Below are experts of layer 4 (counted from 0) of a mixture-of-experts language model. Rows are named router (the router's row for the expert) and show model dimensions 64-127. Each number is 500 + 25 x the weight over its row's rms, rounded and kept within 0 to 999. Numbers have three digits each.
After each expert's rows: a language model's description of what the expert responds to; "comes before" lists some tokens at least twice as common just after its tokens as in all text. This comes from a sample of Wikipedia text that the model never trained on. Tokens count by the router's weight.

# expert 45
router:470488528471500482467544527517477456465493520482529507501511548463497503522512521506539497494455521544468490520477477524516493510517505529482509526509524522477482472533476489480526527460514525
Table pipes and place names
comes before: " ", " States", " York", "%", " %", " Angeles"

# expert 10
router:463487513487506460482558527526478462470472526489538521515536537470470510534520513514534484492454520525469481512479495527515490519519498526487503516510522520475484471537464478488516513486520524
Names and table cells
comes before: " |", ":", "\n", ".", ")\n", " ("

# expert 39
router:466486516478498479482557518510482469469478528475530507506521536466489498504520518514539479491454522530472488524476492529521502517524505520492517494506520514464485474538457506469528499463522527
List and table layout
comes before: "-", "201", "|", "202", "1", "2"

# expert 28
router:465496518477496466494562519505479463463481528491531516512541550468493522471521511526545485502458525530473480519482499525513490517524519530480505503507514508470480464534460502487525505478529512
Pronouns and non-Latin pieces
comes before: " |", " was", " and", ".\n\n", " is", ":"

# expert 46
router:463486511473501488471549508531479459462481526504540504497504535472484498542519523519528490507455530532459481516481487519519488524528507525486485501495519522470481470520468496494510506476518521
Agent nouns, article a
comes before: " |", "|", ".", "=", " |\n", "==="

# expert 22
router:490462510474543484478505518555523513493484510472506525488509527463526485465510524511456540506482513532498475521482526527539453532498545510468522497534498530499463516532469456461486461480513546
Sentence and field punctuation
comes before: " ", " The", " In", " He", " It", " \""

# expert 33
router:473511454503507486497484498479479500483503498476507498539474523443549484480485484522450534485489516501524500520491463517481484507500508545497537443545508543483501493499458459467526499458519502
Quotes, parentheses, paragraph breaks
comes before: "==", "The", "===", "In", "M", "S"

# expert 20
router:498487462497518492493457507540482458488501502456519490550458483485521530444536504537491512498497508521487489513473515507522530517537491511475529469544514521491472480508527490506496470525520508
Common prepositions
comes before: " the", " a", " his", " its", " their", " an"

# expert 3
router:469490528480496479486562525521479459466480518496533521512511547472517511544517523527525454498462518529461492529480483514524490513519519515487496509508529517472484469542462497492522518474523519
Noun suffix pieces
comes before: " of", ",", " and", ".", ".\n\n", " in"

# expert 12
router:470483503484497482489563516508480468470475526490542507483535547478486498499529520520531503488446532535468482531485473526519481527521520527477503508508521530473483465538472496504527516477521513
Table cells and initials
comes before: "-", "|", ".", "/A", "ut", "ight"

# expert 7
router:487472508491504497466504506466445502495505506503545507491467495488499494486513514491501529556510512495486463495484529491524489476518498480502481505530535481456529460511441513493545501502513508
Digits in numbers
comes before: " |", ",", "–", ")", ".", ";"

# expert 44
router:459487515486492474498543533509475451466482522480539521508515539462479506501519521517536479488454529526474486521479471535520492519514514528486511513487513522468487466534466493502520508484522523
Music release tables
comes before: "-", "|", "3", "4", "5", "2"

# expert 14
router:485517499484535481489474525549507497470500483498492542577508493502509502526548529516501485474531510512518484520479507532478528511540503522498553458508535504481515488552475487521551473498510514
Verbs and verb endings
comes before: " a", " to", " the", " in", " by", " on"

# expert 43
router:464482525477503470498554518516479469468479535480532518500545540475510514496524525525545476506460530531471481511491483528503494523519514532484507529503526517462485473526468494502527511485523522
Spaces in tables, coordinates
comes before: "0", "1", "2", "3", "4", "6"

# expert 41
router:472475513470495477473559524522487457465493530495535513512526536479475496494535505520548471512463527514462495521483496526518495524519503523478513497497526523457488469534469502508520506466510517
Sports stat table numbers
comes before: " |", " ", "0", " |\n", "1", "2"